config.toml
d_shared_expert = 0
router_score = "softmax"
normalize_top_k = false
parallel_block = false
init = "normal"
lr_mult_o = 4.0
warmup_steps = 200
decay_shape = "linear"
final_lr_fraction = 0.0
doc_mask = false
z_loss = 0.0001
Below are experts of layer 5 (counted from 0) of a mixture-of-experts language model. Rows are named gate (a neuron's input weights, with its number), up (a neuron's input weights, with its number), down (a neuron's output weights, with its number) and show model dimensions 0-191. Each number is 500 + 40 x the weight over its row's rms, rounded and kept within 0 to 999. Numbers have three digits each.
Before each expert's rows: "comes after" lists some tokens at least twice as common just before its tokens as in all text. This comes from a sample of Wikipedia text that the model never trained on. Tokens count by the router's weight.

# expert 12
comes after: " a", " the", " and", " to", " was", "'s"
gate2:479564517535517532564498543470595546502459540544480465386470490518574520425556555505555575490549475499489513481549497517417516508553481497513510519531522547535481490481507486505444477523473529481508523456479557513473502513480460531524521493464514445445479489581601502467455523524507521554458532556468479520485495495516453448500499470443458495475477530506491479510484472445460483455429531519525529443506456477510431512501392614551482499444480468556470485486488429470397561462458499448498562523579585537481493497559493566440486516563475517503500441522496447507507527536476549457
up2:564487506463477503547472546470526491543530496514456509554444486552508465518493466459507515563537545533489541506509449529462519489488459561548458531515548513526489513535578567451552530434515563492564500438473544481589431535481477497521506486511503498450458508511589492534514498535445524455532551506531542430559454533533462510490477582473528478550446547534514474484484443490477478388462527494518487500557400492523482481471434594491466443474449517543503456513449456524449520451512529530452472443485486496502454486571515561519492432402573529508542447518505447460464575492525482441
down2:566455480466545475479494467488481469444452467617442500432556554532511488517529531479411523524493461555454533489533469492478447484509534443567495491492509452493630479549514528495495530591484467478537503521449510438534453488517514556475510425543554506556596473423538538520530520559512494505505480458523480452508452446525501515548465481448555551517506452544579561579483508466536576422532490508448497459497512444493500538492504503510455496542447552442488481428460523482473451486465502515530497568482493436579525523508451542548524520496534534463510468448478485455516466453507468485
gate3:523553462462546518527508461505534473500492562450535479531469450463425410508511511504484481429521450537487483456484453510554520515506531487536527512421422491547441442512486556527507512610488403446483521491472486426435567446515527506505545473482570573464458465495542461531485461514469497557465516549465460466549557513514506438439476523445534424499509561544439522472485450467547496537480510551481524527464531573508575493441577533509529554445448536517509584515531503411478529490509500455568462499535502456506524500426483551532514532551474494489523490470546477511535528537498492565
up3:517510520491532467478534494528501471491570516474411539502527508492567499508466500457485473541526528507503459525476534494548498510525537508483505523542464541491492523531510510514553526473506534560505455512430480482543446603460551457445448516456490376502559502441452577462443540513549473510538461469450496490530559482513501464525545522556426446477569459532496482512431518482434580479467435510520474612521472527476545486503538509550545499460467490445499510525393552562509494529510468527518518553448599494451393483465529507578476487488468531440474462491466477511513503486505580428
down3:538435434483555529472404546437456556514540485549457501451530526536508525443503430471561488496528454473473527538523542516462491476524526555527512540583518515483502483554556614502361562420538542533509494556508521486476441446543452471462514501539504519519488530483583515519463497484487477511476457496553490491507519538467519526605440488437512472483511452543486466438523487476458527539504456503497513518507531536456488496442548474447461465521505481535461498565457445451491495434534458432538520500421539500543477523531523491452558560500474495549522530475469556549441427513516467545
gate4:471554520427512437446586452497492443435538480482485455556481481517532496530592469538549435535490539483547425519460550487500541497482504555511450487520531452522422564471396456437513475463477524557577495505475524485556475499495502534498463588551397539528509517511548427484505474493510454475482493538498425522562517554475476566458493446452506464528522505489512584553569533487537508558482562432494528517504558503473465435450541530504455470532507506428541414515571476535455541484523520500453521496492485414518454532485512476508520494463484512499501460451465451520556525494520514504
up4:459485504555439539556532506434506555440496491471528529555550467502518572544470469454449455463431525503474526546527516448503562476486487446473524493494548421522482438448423551481442496488464530469560453537573574509542488517484517569483530549534440478437505420460447529476580481541425483502523476544488492484495490454549578481541484447450517534528492483559539486474561516542509508506584490514438497493468478444459508460546459526551479462458505488564570500510516478506515478555554573468490550476559490535495546501513481507501512491524486483596405458474493476488516564519462422544
down4:479541507479539499489457443567461408504487423504483448453540510566419459408542545488498536532459478529523535517544520522500497507429490440464541568505568476489564568482496490512519450553527425442444489528444490614518475464494434480478522556552426400509453537476578472506527490578507544517528476519548494524525470517453461441431544515438465499500462533497471547505487491467523482518421469517468573531482483523498545462475495497569528552552454563508526505515520484524552475506434487584487476499512504437463472518566483536489533527476492479568503544483489483517488520474538532441
gate5:545519456508526504429462467555603484512439500513405512505512569535461511513496506568518464563469508526507495522480467446509392513534536535511493546528531541610470496498578475504544401475460470499486405533532449425497453501468529492484524497507478465568444552452475460459505576498528508445494533501502470498499507525501509521419467501471493531487514463561438483531546595534503497553515485521468483517467422487577478490400509518541514498463555455441435482528528528550531506445516443528541465529467605466532497445484503507501541536501524507471512536464553465506538535458491455481
up5:459504546512521522503530457527546507501542516468528447658511443513533413516517431556466457455519554491502480471555494464510533509510486512460502461480393506447522553479604587463489532550510515467515472520514501472436507504534487505587481519463511513450489535504500516554498403514521512492528590534429493478474472535506510436539542436504500532557519547491517430466560450481474434534459480470472545545467416452491494477538426507519551531533513481520520479490517449461503466548390509468521528554551483504502516459469476460572467481508499510475507477495455501534534464490448595490
down5:468454441584550504535507466570577501512471504489453505472497477557542516559513489465519502508534505494518534561435520545468465544486442492496487517490513579502502454434393491562469503520508531499522535584493469505522472570450487457429522554480562553397511471521496533538491513508495502498550508578446507501499485486476509494543484499422554524467503421441472454569493506570482483487470495526529518493483502487567480438441538508505497466520456553431513478482563491532557458470483509475467488400491609508456528507531398437459488527477460442520477528476528511590516478563519439519
gate6:494447532516475498629440507511529471473541515498467525461550522401466572563492454505507444537504476455499474509445574459472563550457509513425481501511585524513478432509434520493454481506475472518450485530527493471479558535538511473518441501528498552470589439474511515483407439522512540477427519457498421511475578528497579488540563526575498486525435519506540522513564488456498531480427462497499500496556508479478488354498517534495511512467480461501544486509521569549459492502541617450468543497517517470489544480459495482499489494514498444490513493447505541495567487532492497478
up6:514445499498480438506442542484470443544499513456459493459524554426490505520482514465508490440521503510446432494446547542507555484549469503465464533480437474594502475516535511470524564400494498408410462535476503497516486546509520594538523527588458534435608509514498633456471461471451525523434547531538484491506503508542464507542553459460483511623479495490495549492477485508476462551494485577477547494478475510542455539540495546526550504479473568505545529523531426500484535538494588459532496516484493521457468489514492509440563512475554466494451500485468494507458460514547479503
down6:548470455560513483539542448519603474497497457549502490486487458547513528423557507464498523480503501494504487449466484484479473482492515498487474523555564523485533564547589486474483497482457488554493485513495474495469547445439530458526549539473476468519489539475487522533508449499452563579472490439412547523528503499447461472568431544502476414518465537480584460517505528457429485557491495495512520494413453514437589539548555490554512514483474498553421439607467475501507506500485480537481495484485547434482468476565619466472489515543468528445505553540536469504517579454453462475
gate7:524455474462487471410505518473502498474493425501489478497502468558587469529510533506565466446497437418526474481555468500512640496505487510466513515516556518598442483515485473487483548493472570446476493502525456478494497455511488538569523508502438451494440546482536540549499511550503520582519605468506542569459585485457515453529466556469453454473573465466484460520525498525578477522483490468509473537472485530459474484446435548442493491488488484470440507501479510511447428513528500474516530499601494489431467503448479470535410459441510496493552528497489520535500500597556542509
up7:467447439517569489514489489500524453452504506517469428455451495494557460550520489475510590484571471513516463472510481567482543493417552516577536466520452537543463505493508501457425557534553439448480519511501481471496489496510601520618538510492536472546473552452565419520476530474426486532595577480470551530477479435444456430511432486493466454498470512563502511497566494481558545499469506481445505512469471451483493472445495516482452522509563519378514513544473458448493454458483504463457525460511494466474497502515500542534468450454515514506436503508505420512521471544553476512
down7:521501597463504433555492472451450459522491525537433554576464535488502512403523497479482515460494599516458524435524503475524528510511453486482388454537504477475541489516456579445434398563534587479540484504504465527525477512457508540518479504549533476503499450511469466521441449523513424530486558563485518507469518493464443523529451471563501534494502492512573501579505508509446521482456500475484569479508503528499526460466479482510501537564470516592531477479460503499469587567566542467531536455542518537486514444462531492492494463551502513449498413512435495478529537556475416496
gate8:472540491473541454516500500535481468486559490483456465502503497536505533511521444464487492432443466532474481532459423480497461471490604496517484526522517518509531441535494571499518474478443504529470445384515533498536506524499557533509496651563481508529525585515481501486535518533508478459512442466504457500526504470504535518482489507524546509503504454448513446487480551493491532462440518469436447421464563455530507501480589534445553476456571492478537454562452463517530506530386538431530536545469499495504461492468554528381535510463524523525470435588474535487539541572516513476
up8:595516496547518486425489501513498523435453473544472526582472502529515482502404490504498538464501492520519531523480579508509543470537446459435547478495481466489499522549559431465444522524518520508451522538467467504507508521464482468454505476462436535434495519514513578517498493535560503571426583480475518463478499459490475493546521504455535540495433493565560470497522497529468547475473492432529540563502433559444490521506487535560495506555536536556433427469547442484461504526587507554421506448476551529487512532491529487596474499537504464445558563428562487497430462433557526489
down8:437518488501505461521466527526525533572446488481475534486434509462542484507577540516530462527532455504538569492501533498471512520404548524537486606510529545547437571500484472513452470483489481438456509499505458424434517542482523466530562500477471611541484452499483445579497561504526499454508514583502373493519509530451528517498493508538550432437478506414467495562495475510524476478517536468560497466537520497488528516488524496493558433392464494510494515494444576521476476479526479539496539492515419503564526574448440509495549491459435454475533544483536466484527455549515471479
gate9:453524469566524497462459514437504506514468484505532458562493450483475552533617437556493472504446471590507547536469527411380526515457554534482527473432572467469502513498492533504526489524490487475516520416459479568528529515484514504468506519561496476481507462475546435502519492536571504425471573472534549494485489484512519462475439502474508498548548482544580483507499503488497533457442513490463535548528440530449534467482497463504541461525512539412509505561552488441496407495427478510446519488469502534540565424463444490484514519569534499521496555522499538597487443516490428465
up9:557450474470504547599515521484434486522445471446489593559474497470444477542432534474561557415502461458465519503562433520598478502492491477463545544488462507562564508496515466481498499517496503507487511520481493451455464477492569510515519471469422446525517516499527494466480484486429440591566484562500463485540490523496505531516519494502518577458389517495450508537458574502458423498553511539520468499447502565492392522546506494513449443501512469483500496468494453511519529518542508520560513478528498489499377480393530466464495493550503494499494500460541528453511582470515484468
down9:493482477504485579520507544481518535570486470421486507540528521501496442395482545561467512517461526463502489491546481538486510484492453567531527503540537517477514551511457465535519455458492525446541500496451525570483532522452526474560531537422437522502513505434428524519444512520520521499473533450489504518459574517516445512449514605490412613437556450552530525489453450439459533463511536531503510498514492484479496541458490499510539561527583527522547492513524474378521486439482494528497492461518431458508514495417465429523494490462516498536478432470491456517508570480606508563
gate10:430507510452532514429531488498506484467475514540449533504489437547449492497513516496483460465496526459474493552520461456480511481485532456461501540474539550537514545485507501486524412546557519473606461540497479476489486459483477425529528499503526546563535529424473484555483452473475474462540503567462502549559453541508476532533507466580435469526465515418579426506537543430535505533491504539489485407522588502538474475477479575398435482484512548397545551504554517531428534465546545468558466490562505511468580551528507427525476493460543482482492485475529480502444503464473513548
up10:565435553554506522527546548578510496513574491469511511505559531501547469551459464468504471486440461558507588465492518431485445530417504442535488452515504438530539505491489439507456537468503460517457571509556445421544560492454549498573504558488519495487515444564495472510485483446511521519491496529514516520470512464553597508565438494488554544495488415511526450498573458598452461475412484452498559508443440492476469560497509493504474546582445485527483498450480466503554496444504508497463534522552495556482490442478478511565476474507496508532549548489448470517464420502506478464
down10:449481535432531584500437428455511559508472475478500450438544576548499534521511465481526429520443518523478432480397484459591516374511412462490487517484496466550495540563547537487483518513539521487493466524496598538477438463548430440535478536503506523482538507595456530578477478584483512524474518503469541495518520513463511507552526502461450462580509477528489513485477539514457483477577464512481492523469560502456541474517490496455523446490462470533499511498470563435476532527516498483494557443494514483473473433467501533490495540512515472556551470464519531509585510548426559520
gate11:514531528540532562467446480564532525448497486480468428514484521469563582574470454468543452441531498429476518487441517493527489494507447503532536519445486383494541559459410490519547502513482439469443524477516522456564505412495544558475466493437519496555457502499416465520562534564486523496531533504551495533494420445547524431451516522415510475571511544528514478553474509431568483527537520523486504520509417473555484513455505533477508493463545523443539518514554509481507552501531460490456430491508482470501565566534484494487401508514557519486509512539554465460555539460516483481
up11:532431502465544589552488479472486460483462460496527477477485539488473540518524482502445486482538476541496483479431514473488488497468406494551565508456451493467505542506526533533486495487528460424434516595470494466535522490513479509532477556499594578508464506482485456494520502517487570512510510576562473525574353465494409489446459522539509489514513532479465455510508529539511526490452447494546448508531481501528503488459503551478395484589514489546470455521544469445446490477536486485428436415532453483454498520508519497394507532496469565551471581471552461515498513518530536545
down11:472528626460486484503505452590460535538512441543545508480525512550527460462518512509461500539457531508529491476547521495534492530442451449466428523560541509460497464446471448512505550425469500436468547452503502445452462534447558503555545534553488530410534522514563531507498497458507490544437501494497501465458586457512466476460433525491524528501487509508479523537516515506479441489435537554575528509554551447625557477492524529508469519490475524492500514478505415522523475422487455476451478512515519533462498455506580462420574482525418519588450477535545508501453506521523467510
gate12:527460459506475466453455486513501523539454503573570459506507524492438514470473451475507463518474428498559417538455409493496528504568501453517531520575405515475533432424458567468451475567488523526537421589499512501527498513565455449537534560397465485537523474502556539443479454481455515483474467493444514596476445558553539540485551538518532460548479491505470436487448545489508487472471576529471450456536508532524460539469529446514501600525507460570520450520516509552523488500485466459455459515522533491519549497458478491504472477551472527520429542540504507509511526543456486503
up12:527489532532482504508464522497512500496516471473497506563454546497468482564503493451510480538445434538555482484550500554493486571516488500486507483570424518504505493472516570542559477441540515536508445558423495514551489564509514492496540500477476461513509463526526577445501520518431453455539494490435451509518495470554457568508472531521507422497554432489422525490523530540538539474478472453536489498468540518505483449500482443552505560451402555536502352526538601494440448546497581483482428516460458506515540507461481527592510554520472451407445507469499501560496543474491482502
down12:470500519469429515532524508583488478522503523506558469467547493566430476529470489500469497433551569499560423505527511535501545491518455487455436566490468524478455486450523527515468516457499505509513555530457440491523506449495495532486486545535477532529528514459509478560573497554476436464433483474565528506531492485535499558517467450476548526498405527477432474485573497603499521539538486524541441512508540483508426453519520520474493486573453543539497492563570559518460465579436488495409542462526489513539507532489499407486503432476429477507527502597541416478490482445506430460
gate13:501590470499516460499514523475539517520513495554541510444528521482461564459479526487576465470534519455434513516521478482462501508443517471487491494484490476466465525406524456513460565436540452532433488492501509503493462533484496542487423524416562515407486460573508483476540572541423478499534467457471473501455544500530543502496466477478462564457477482541520478469534486515537534452449555508514479551505485576452475464531434458452539553559489480515449585620456446532518507459526504559510496520467500494461430427541518539496536527488539533555546516606540482477533519570563434520
up13:419535491555518478420477565464443445458478473539570493528553563463504469549540496524492509501517539515478545513481453577505554503476485452485536444459497458526503535444539544500532526480450495442533406520501501563525452471557511532477530548529459501484444481525531492394437518567568434473423509467516566498519597465471508533509536476441479493489499516429492519549516522509506513432536475529495478534466518579513484435501507413487534540492520503503493576592447455533516404520507537524491479446533481538447535430515495495430526514488573503525510454487472470537520497531482444445
down13:478513522435522553477500515499516465513490480532535504494414480527456489463510576504543440435455457529487522573539558505558553502396460441535492503538566462420474475449524459530487567561491528437482467514497530497520462464535504481437472478471450510485478504466548453539551541499520517536577484528542472521522478581540551515469542490515460482438454475525515527503547534483500582469539477422479531514555560476454527421437483547485511456522454524424504480472483504406553441559448534521503479540510587571460523496508512522528534481499481537446482526565510433409458460547516510520
gate14:536501490519482547613554514536489523582505444482453468428470491432507526570523470588502516433561451407445504448508590529509486496525480489501523573519414515519505519466440521507517521560533620513461480507457535499515507511507456460495555502487534492477569526514450493518462503539497515439506556442468421475476547552493511559532506598456475471572529498501447543519476519525505449487524499537493577562533528485508490407462472477424550501460462468438555511528522487501503479478506447536493481503540468474464408538497467453472539535491503500518505515449516497458467513494510411485
up14:516563475472467556543504524478527533582547391563464429452509475432461593490527464579517498436511479443446516479519566457509530516532524507494486534524436501500437529516463548529480421532494591563488477492470492526516509466432500476494478523485517515505513534540421494524535503471490525483542513445423468472526518529528498577498484571499491558561544525510559498486486495544540502453522493518467572510541480466512510389467491496400537495527422486455477511517521479474503458428497448541457498507500455451484392511516440437491554553514469547521492560439477502488469522516529439524
down14:573534466503461506479500454505447525532525499515464500617414478536505532512530520490499450485482424506482468416516529507505505476597504454546510526493463529493456592512434539502469536482555554495519527524501492515516497473507463490459483504506571485503603505481486430478553515444524552429456499539481561494537453531490308561511493570539581519506532518474486537517493462532603487477473467481473489478496501498520522488518535483438488521497442577487477457522514475461446487521510487506509491497434497427498469532432509433482481515565553583530498526456527476494456496470541466513
gate15:458420444518513465517514530535460454611457505530517569510515419527492522559496451452524486453497492484419496532528493572517565542558498456498504455501470494485502539490482555523481501487550477450496488470557520457536543444562434521501517514462493512481531540459473517530440558553476431515501491552473539504455503517449586561498437583544453456485446527511510482426534521518539448502522516483567572448518507557448573512554449452492547502483495443467552464533496469445488522524548481474500514510423493452508507573570445486499460500562546498496505490538491473447424444484569542569
up15:528523530568487499403468513475508495475520495519467428491486540448547460456557443500536519545504460563454450572439466440529504546467512429535534531501538492501544450511540511489406477457425478532508475482481478518483509537503563458511427519464482504485528482468504505506533530492535415499550555469468482598450501492484504541510554420517541518495624517523403488481499429468417523486544494562438475590457446455542538468494495517458523541556494582524497546517534474480597491461508493542528501527556484491512451441480495451467535524552488503460500514457487440490563517497475489476
down15:482520493491571496510484518457503410528487514548467501427463488448496473493557463565447489554423528512523502494550492457476483541575461530499481570517518459522488511536506513466523553517470455578577516463449513450498524440554563411540462443450435535501495530471517561463520521472491455465486430500454541442430481495461462501451510421471517507505442514478571531462538523471508512496522569606522506487498504503522511567520538465406529473538473536571509590514539498524535525422494450524456459540480576541562475490476443525498548495440502564485444527496470492463543475495569512479
gate16:572536560428516503433529486534508540483591531562458579468454506471455468517580511501518446534478463445556519503489575541440490481545462517499511471480583506528519537539509511467496468556554442453505455505526482580458430558490488487488564504431541482552496537490460504493516529505450515545429494480490412492512480496516466463494455493477482453452571504516436545551527478507475523464510512451473448499437477519492522477473522547526484626492516545463445450498547462437469522477532534594515520522443487488597469503483475592503525492511518528480479428536496522569502455486543538444
up16:510528514530476469527599482418550469517533430529523498480464547526432497530530511447483478454627450515491506505455467482520497540436496503474532473381501507520480406520375541477502524516534491509556503516458528536480479486435507478489522432505506539496427495439511435476535495493488577495516451455529461518461510503498498479512454487559505584523540570558541433496479580498497495415549499449476461570513469514432472548528513480532516428486457462490470545528506511503559475504473483492505495465539475492504533503500532548452461478596543562469483583505479442520529489493559548531
down16:484536581471497575523457540555530470532576472495522511443448532589495516513463491484505523554509469486480455507471429459480472444539405508537615497545481492469483540439551455468473518415476542584488471593483477572509497508443453589518438528529469510506434513475570472551542494489518508491514476491469516517490466491480532477577458520492449495544404545459473480481518539466488520517488468468456460476540500484521533501461433499567481433457527588512480461487588509546504489508509457495547492522517491470460502504427478519504515559498542595525550487447481512559471521474464478436
gate17:450463462483472490585492469506482496524521509452495485436502483495471474400448501562529428521516521475550487498481472468480505464545452499526433516494513480494460480521487486500522519505473509525425460480457526549532512446482480566471468556425491536549550540495555437489426456448491505421476451547556513470576545501591509529524464467516474524476531513539540503526451425486524529532473531573527513452522438478410579510512486472545570568474467521516575473508499488462605520473503488514501417503517524506596532520525532397523574474501564541531541512499491445524545447529506437527
up17:475486532485530437470491492520449536516498497542497391528471509482562508591523484491524512430517488456452415517461481554503509472567557471518507447467481545463442519490484530415490500527507526498510471458454500509454553544569469451419459477564534506515432532538418565526525517489521535552473504485510486551517604505505579510516584508510526551472489499424516474548489491586486481503597470477538491541478496504498436479544548500414479505583530484443526513425445505518493513439461548593525516510506447452433536487449521501529468518537492470515525478541447498493494436434487484507
down17:422515485475526554499509490529512501538568479493517480512505516437436502481495495448559568481445482473518520412536418408498500478533510463504475478431524506487488520562490412510456537499407487591519507516437554586524558494526431439451491552470522482493514514576497500537565462509505482530458459564515467475506495437477469523443478509522502509530489554514443515481486450517486531540522503472504547560482395527471533493485501592472542525495483491549527606462504529434574484565518531532546512539457536502567518475471565467437483452463522403539558524483472505527510452491488474491
gate18:520514528548526501585482488517548477506505480559609437486448470455500584428548462522569468519498482440567498474480526538470538479492430540537459589537494440486499441423531552445513554474510439490489490515475567597476551492524445442474501510428474478543443476518517561573462469506538436543510472459499510456535411502464497522468520502496553475484557494474495480468486507490448448489500532536491430527441535499521490509522448461506509517523580536528547544414565485508522534496477517541491565521531419517378530568472499484498477501498465517444497511519507469543482504463532525507
up18:522540476477572468530465521496477479510467520607526519499474576585440485533535521496491493518451531496474488503528489515501428473480529453465503505581411487515467455475432549452480525504485465496580467465498588614467457480527519581476517484560453424504433534545437528538457522490502471514541571475516444491514517469484549552492497434452483485508559385478513478503510437512521522585538518476468473504489499516500457561445479529503526481481546525441645485521433502486512501510473521514496477546515535483486465507545496572490572509509492529532520532486526471457535558475437534533
down18:570439512523564438563457502472521576469584444482537527468521495550477493539515477461489491575513599517485567542577393505439485509511474482443533476501469456438482579480548495461514526433480473530490532507494454488509445481471561503501463494489495434526556539532402588474533473454502487453441459533599528479512529487521472525538426527497503490478441521557528492512452536492473442532441522492502450464465462561474489509565513505515570539465493455493498495518490486521478535461506513481530402529463490470570540537578551450456468528477512473444534527506513485483517450517547479552
gate19:557498484388542524464562487460576497501469507503472487378480393528450506589487494507503489408535538530505515499484558492509490507475567479499459504498453499516473399527438494454559452517496495435505502515524500526538518442547467508448519501507524553540480485526500509503468438509481492550530557527522491568481527474407488488498490531490441447454498468502499535542486544509554527477560446517518455493551409505471534511516529545478476508556481495548499481567517452537508614455434493446542537506494491491459509427483543483496462573543520475544518558566530514455492448404454506515
up19:518500514411522505482512517522506470533478514495551538481543403519520475508462435522448553402416464541482476510490504492552406476542462472471418498560492572558448476471460469514544446509515511458514486518532477523481499488511449519483563519491515420471537589517458579427498571493544528542576503503541465538486429495445595478463510496517480448510479473453578479537582514506513497531458499572452508462452492552494506468497522489547523535452531484485526513569399476549438457446426517485560557535515481475496536507498493486501493566489475486510516465522542580479475466468474448511
down19:465481531516447514509507519406539487498433448546446461510561466533500529528434533430535421471571535478540488473510447507463546441582476504539411439477496560442501511502506510505482476489484472510505539404548508535533517515486449599548470516544536464483492479533495479613514474550463507484472535543461497475446453492464488479521459518548518541476514472477513491580448550417574478532495562509537543500534507498507502503476602511571508456554475433552539481451438500501487546551503463554521488456484509487517479519568500520473503406528473486486484515538542425480495538461420541514
gate20:499488495494475526461539502486488500498504502526522550579498510497458575491488526537525512453514501462466410494541483584526531518481469528530531545510517473540504494519530498516487490482546618451510536512531527433580516431566473504502554451435440428487467508418527555509401587509500455511491436557494567528481420448514501494461563656492477522513547511463510488504546438498573510472473534457473481535437504507442483560482528526494534475487548437520503468469480540518488446412540536506470507433505469518489487474467493474498446480539489485450577472464570497515464466501517505425
up20:504538505500483481527526552503487446449625561539487525511528505527446504499472436506555500559436536474505455530457555485515510541522486529510513443501472446498571483486418498507501508475446518510524488516529513432434470467461458482494564476504431387497477495445456484518506546461523495508507457521555483507498444560485514501474645526553499422502464521440533535455517415486538533525551540515520426529465560483455483568509504465527555463506564440469498453413519515485455485508510550505512484455503414543473510511540415507580483479522513552468535437450530484490465551502509473462
down20:535531462527503496456491510547507478461548524464501497504531451476552443499496487517505528515546524498592568475470524517544496493457517531520509458581533535487594469463416522572487453495485566619520506523503504464476536457458447553470451474557453430473543434494479498506501502490486482398514515447569465452519540460521496546491542480609483466503490456479564519487526511469542523483494541521474450445581450421460473450539522566486416498503534493476516525523544512541479497437499559492474568441490470493495464547457444515535513503489554541535467467506440521558471476378473482516
gate21:523485511479481505572499499462461501464452409490456461483533497560473521529501515514547549473539537528503449476417564528490513507522459535518508504470474423457433466554592481416540542489449475496452544522521493440503506545491439523522531473494428537517497492514525480579469567494537531512484442422497547559479439427506534535558490544481467463499455561496502591577543501529510552515468544463475464545481521425484561462474502488554449430489415507462516456481527492501468496435481438471505483559557448540529500514529553556505518443585473489499492550460518547555464540534474426508
up21:518511503533505471525515504481462553449499441508445469490417569519523477489531564529560522481475497537507427514474553478498552483535478557436472478468477457446545482537548520487528527475467441614493457498472519482491453542443463485512479465444519444465484527497545453530533470510438549493492525585581497475482462477423453490455533509493460506469476496516471504625500528485521543509460427518489483515498507480530530432562526567512481384570434586510492500557552546489465516438532518493528469531514506519550524515459457532471536410490550554441568546459504521571483446513452495487
down21:502509504515483523518509399539462479468469468533461452540518539445534433541515490438491457466452501486460529423452467449483517508500569513499459523568530503525527564404528597523430541496591453558580492497522474482515460465490496552459457523478482492396497491455527498474563563458508555492483454565454453478475482511564531536454475521506411530511440479465432426483562494482526502505549543511519429449566515452510506564479463509594479547468520519546528510570504521476500509551479438487569530484515536443495475592496504553493527498540522490529502524494457512516477451541528485497
gate22:498525437581458576522473475542536565557551534474487504553498486577524443487516516451482477444492457480505536490575450513546452491516528489496385518532465488503531489484456527557494518493538605531477451477621515501527477517476502516507537484535484544491483468509461493539458510498475418423463488438489515548480543476463492473523501466515513501490515515534478510515505486525449560520588475537445584557479429525525538502472437448476503535459473610530519485562528529483504553513464506494522491439458493485498457494557442477418512536439588495457525513409458446518443500492459475553
up22:445492527457483529543400474528498443520541546514461541634437484521551551546549492394556519489534436473537524454465483450487454507529451506524483492521536489451482450492459470529520547485484587534485474489510595565564482491492461534528496537466483478578481504456477503497478461484503527475491561475542457535515465486565513548495495526465471477527519528556495458489538448509505479485501515521407475505441549510517495455493485451524561497420452478529493523573528414434513510509536477582480502441504534552497481495489432484450567500499600481496439552459453437566474542493488496485
down22:524504407517591474508526554520461519512572489590502474497573395500433513549558519448416523492433510507458442565513454533500525538555501487513445520518456456488510537528491558500460477517581497435477563512461504460483487437512495537465508555481507481449527513540484503475463540481473489463419498468540491492482504528516444439509498429548558567510536502452552536499472522541448416529547453528472487517464443496476488536435525498520564452404498526480493487512512504461516565483517488588555434444409561490535511488568484490526502455529525482525518534562517506522433499466491529520
gate23:439596478480438511478537544411516542508564505492545475472485503497539452491547440359541558428525533520468528551540502476522547500464509480471571487533492484508510485516501489503554475494451542472565441471458497518534432509509532484479442511561427476498410472433431470522500514525502551495476483435464499472523544528513523467498476452427473482524499498543519521455492507460569430521460535519490469478550503533596535519528508487446560512576565442549457460466557568506552441533517466577511489502517506452476506541448524484484444495542531433548534500485495529562501511507493433444
up23:509462512527469533551535517450438554519503516527460443460510508529450500486518515455444456487569486490509480491538503451511453509446517539459479551572521477519542484400487540532468534496528551462490521487432529489517535587444474455468540499387562444545542524523514511446469551549480449477445506565463488530494513454442538486485526449520534495510499448554383493542490577445503510512544520498443518589548458467501550516460516513501515507439529490516420418540454500531472548441496521544522464461577508567485490483540577533483527496413493497529539461533486541517494526572486471570
down23:487469437440513520483445507470505547443498424422522498568491542508549562485453516533490530473459473527500537492490475494471529441566528479504515522512533420482516548548423443427474528466504530502494544567481491500434502470419462419475553572514542509406484402530522492515518503477505521565530575527453506532437477495499444544486527481502466487461440488450495498582499514484490513535497519490534513508557486512454466527542469500485519517505577478541546526433503508514532487488530529548561537539440511512497462450477575490520585527479479609550520479441510475459513439437617492467
gate24:499477398480532596466538444505513505513539518519491467537439523584437532495509486498405533476467481415471531480568425563499511566509496530539563499515501438524543505521473469534523524468512464464528480525473514567455455487561505454544530464459456443412568491508510509521456527537527530446455550459495538483508533487529503558534538458465524424489513416504527481479454463524547522429493494474591494522547467417497568526459466515534416526499507498460470533465476468554527563492540539522505512516523517521536461413553497445565475524435520490481520529513468429475460473548541553509
up24:434473542496457452480573511460464549513494484480557512554474484465513556441534420502505526454451507494477536516419569496495535490503467513535482470508487460470459529477554514501459525478465531448523509449586519563454546456511483424495533499542538474511594469503506531432461502493471452593502453553588479533507466505478522457504496546472519518440491495447543481584495500525521468407550473605504534437457539546522544481460527427585540479507399540498489470531414510531525545519465488492480501499547509563494473581502551470486478464497469435508531528445479534473483523477478534570
down24:497532424494503470548482506492489536470543450451461495494517468547489532455426516516466538505493525513541452506551480535544481476554550528494562459571650531529513521540478554578517550516452514492504503508448489505538492592503549426479472434513500514526570533534486501489474558498491549476452572442458499560459444428503484424481386409542534440492529515480533516462520451479495566455519547475521499521455447471570513444511506466472425473493453538508530569483499530477473501573466500469443478527522547452489478502562533515562472520509450505517452467488499452457514545439527479484
gate25:426457488507474536553455471455501495494547470521475508515463521491523524532418428437507501513473495501490517487524523552476568552519504550474510460494489494570463445504527492486483550479510504534556489487451433526534527471461509567584475393532485580433515547534396539565515488449564504468501541479414496511509520487528470585454530481557522510491444488438546502404518494497507524449497446481437482531522505541513550500512485582557446500554480528532516451504493430549456428498553521474434580554483521508530571478468509465516431547515473499450448494494492460494419504456510438520
up25:461443510469496484470483492510539475510519446447539543497495470446474439531483444451472537516459471474579476439490581522506505542451496531479439534519524485535473456507532508507497524485539436496511629491479408486487526474442520496555447438491576524451531528533468546544483436471466461564491556501480496559452544458504479531457538510514531522494501477497532499498529546454504557473430488448466479507532517510593585451509489623478481511557527533599496403510499472522509502539513515492534520510483491451517510521468475501463460574615523537454480543502437454551428545479472469509
down25:509486521484487431501492518485533537545468472536510492537532559475396532561471568501479556547508396500537461537547478498484484495503465537527475613505441496518580480534536543569550486547485497476544496510534548433538561494554527515460522496536490446529474522435460511405500430602479539405477437468523551484542529499446442513516500548511513465521496513441492502519535433428487495507510471551432524518539482482488522511442494407540497412467466514498515522446535484435529536492477504466471593563518546482474502496479532504511477502433512471433490430499526521506528566467464497467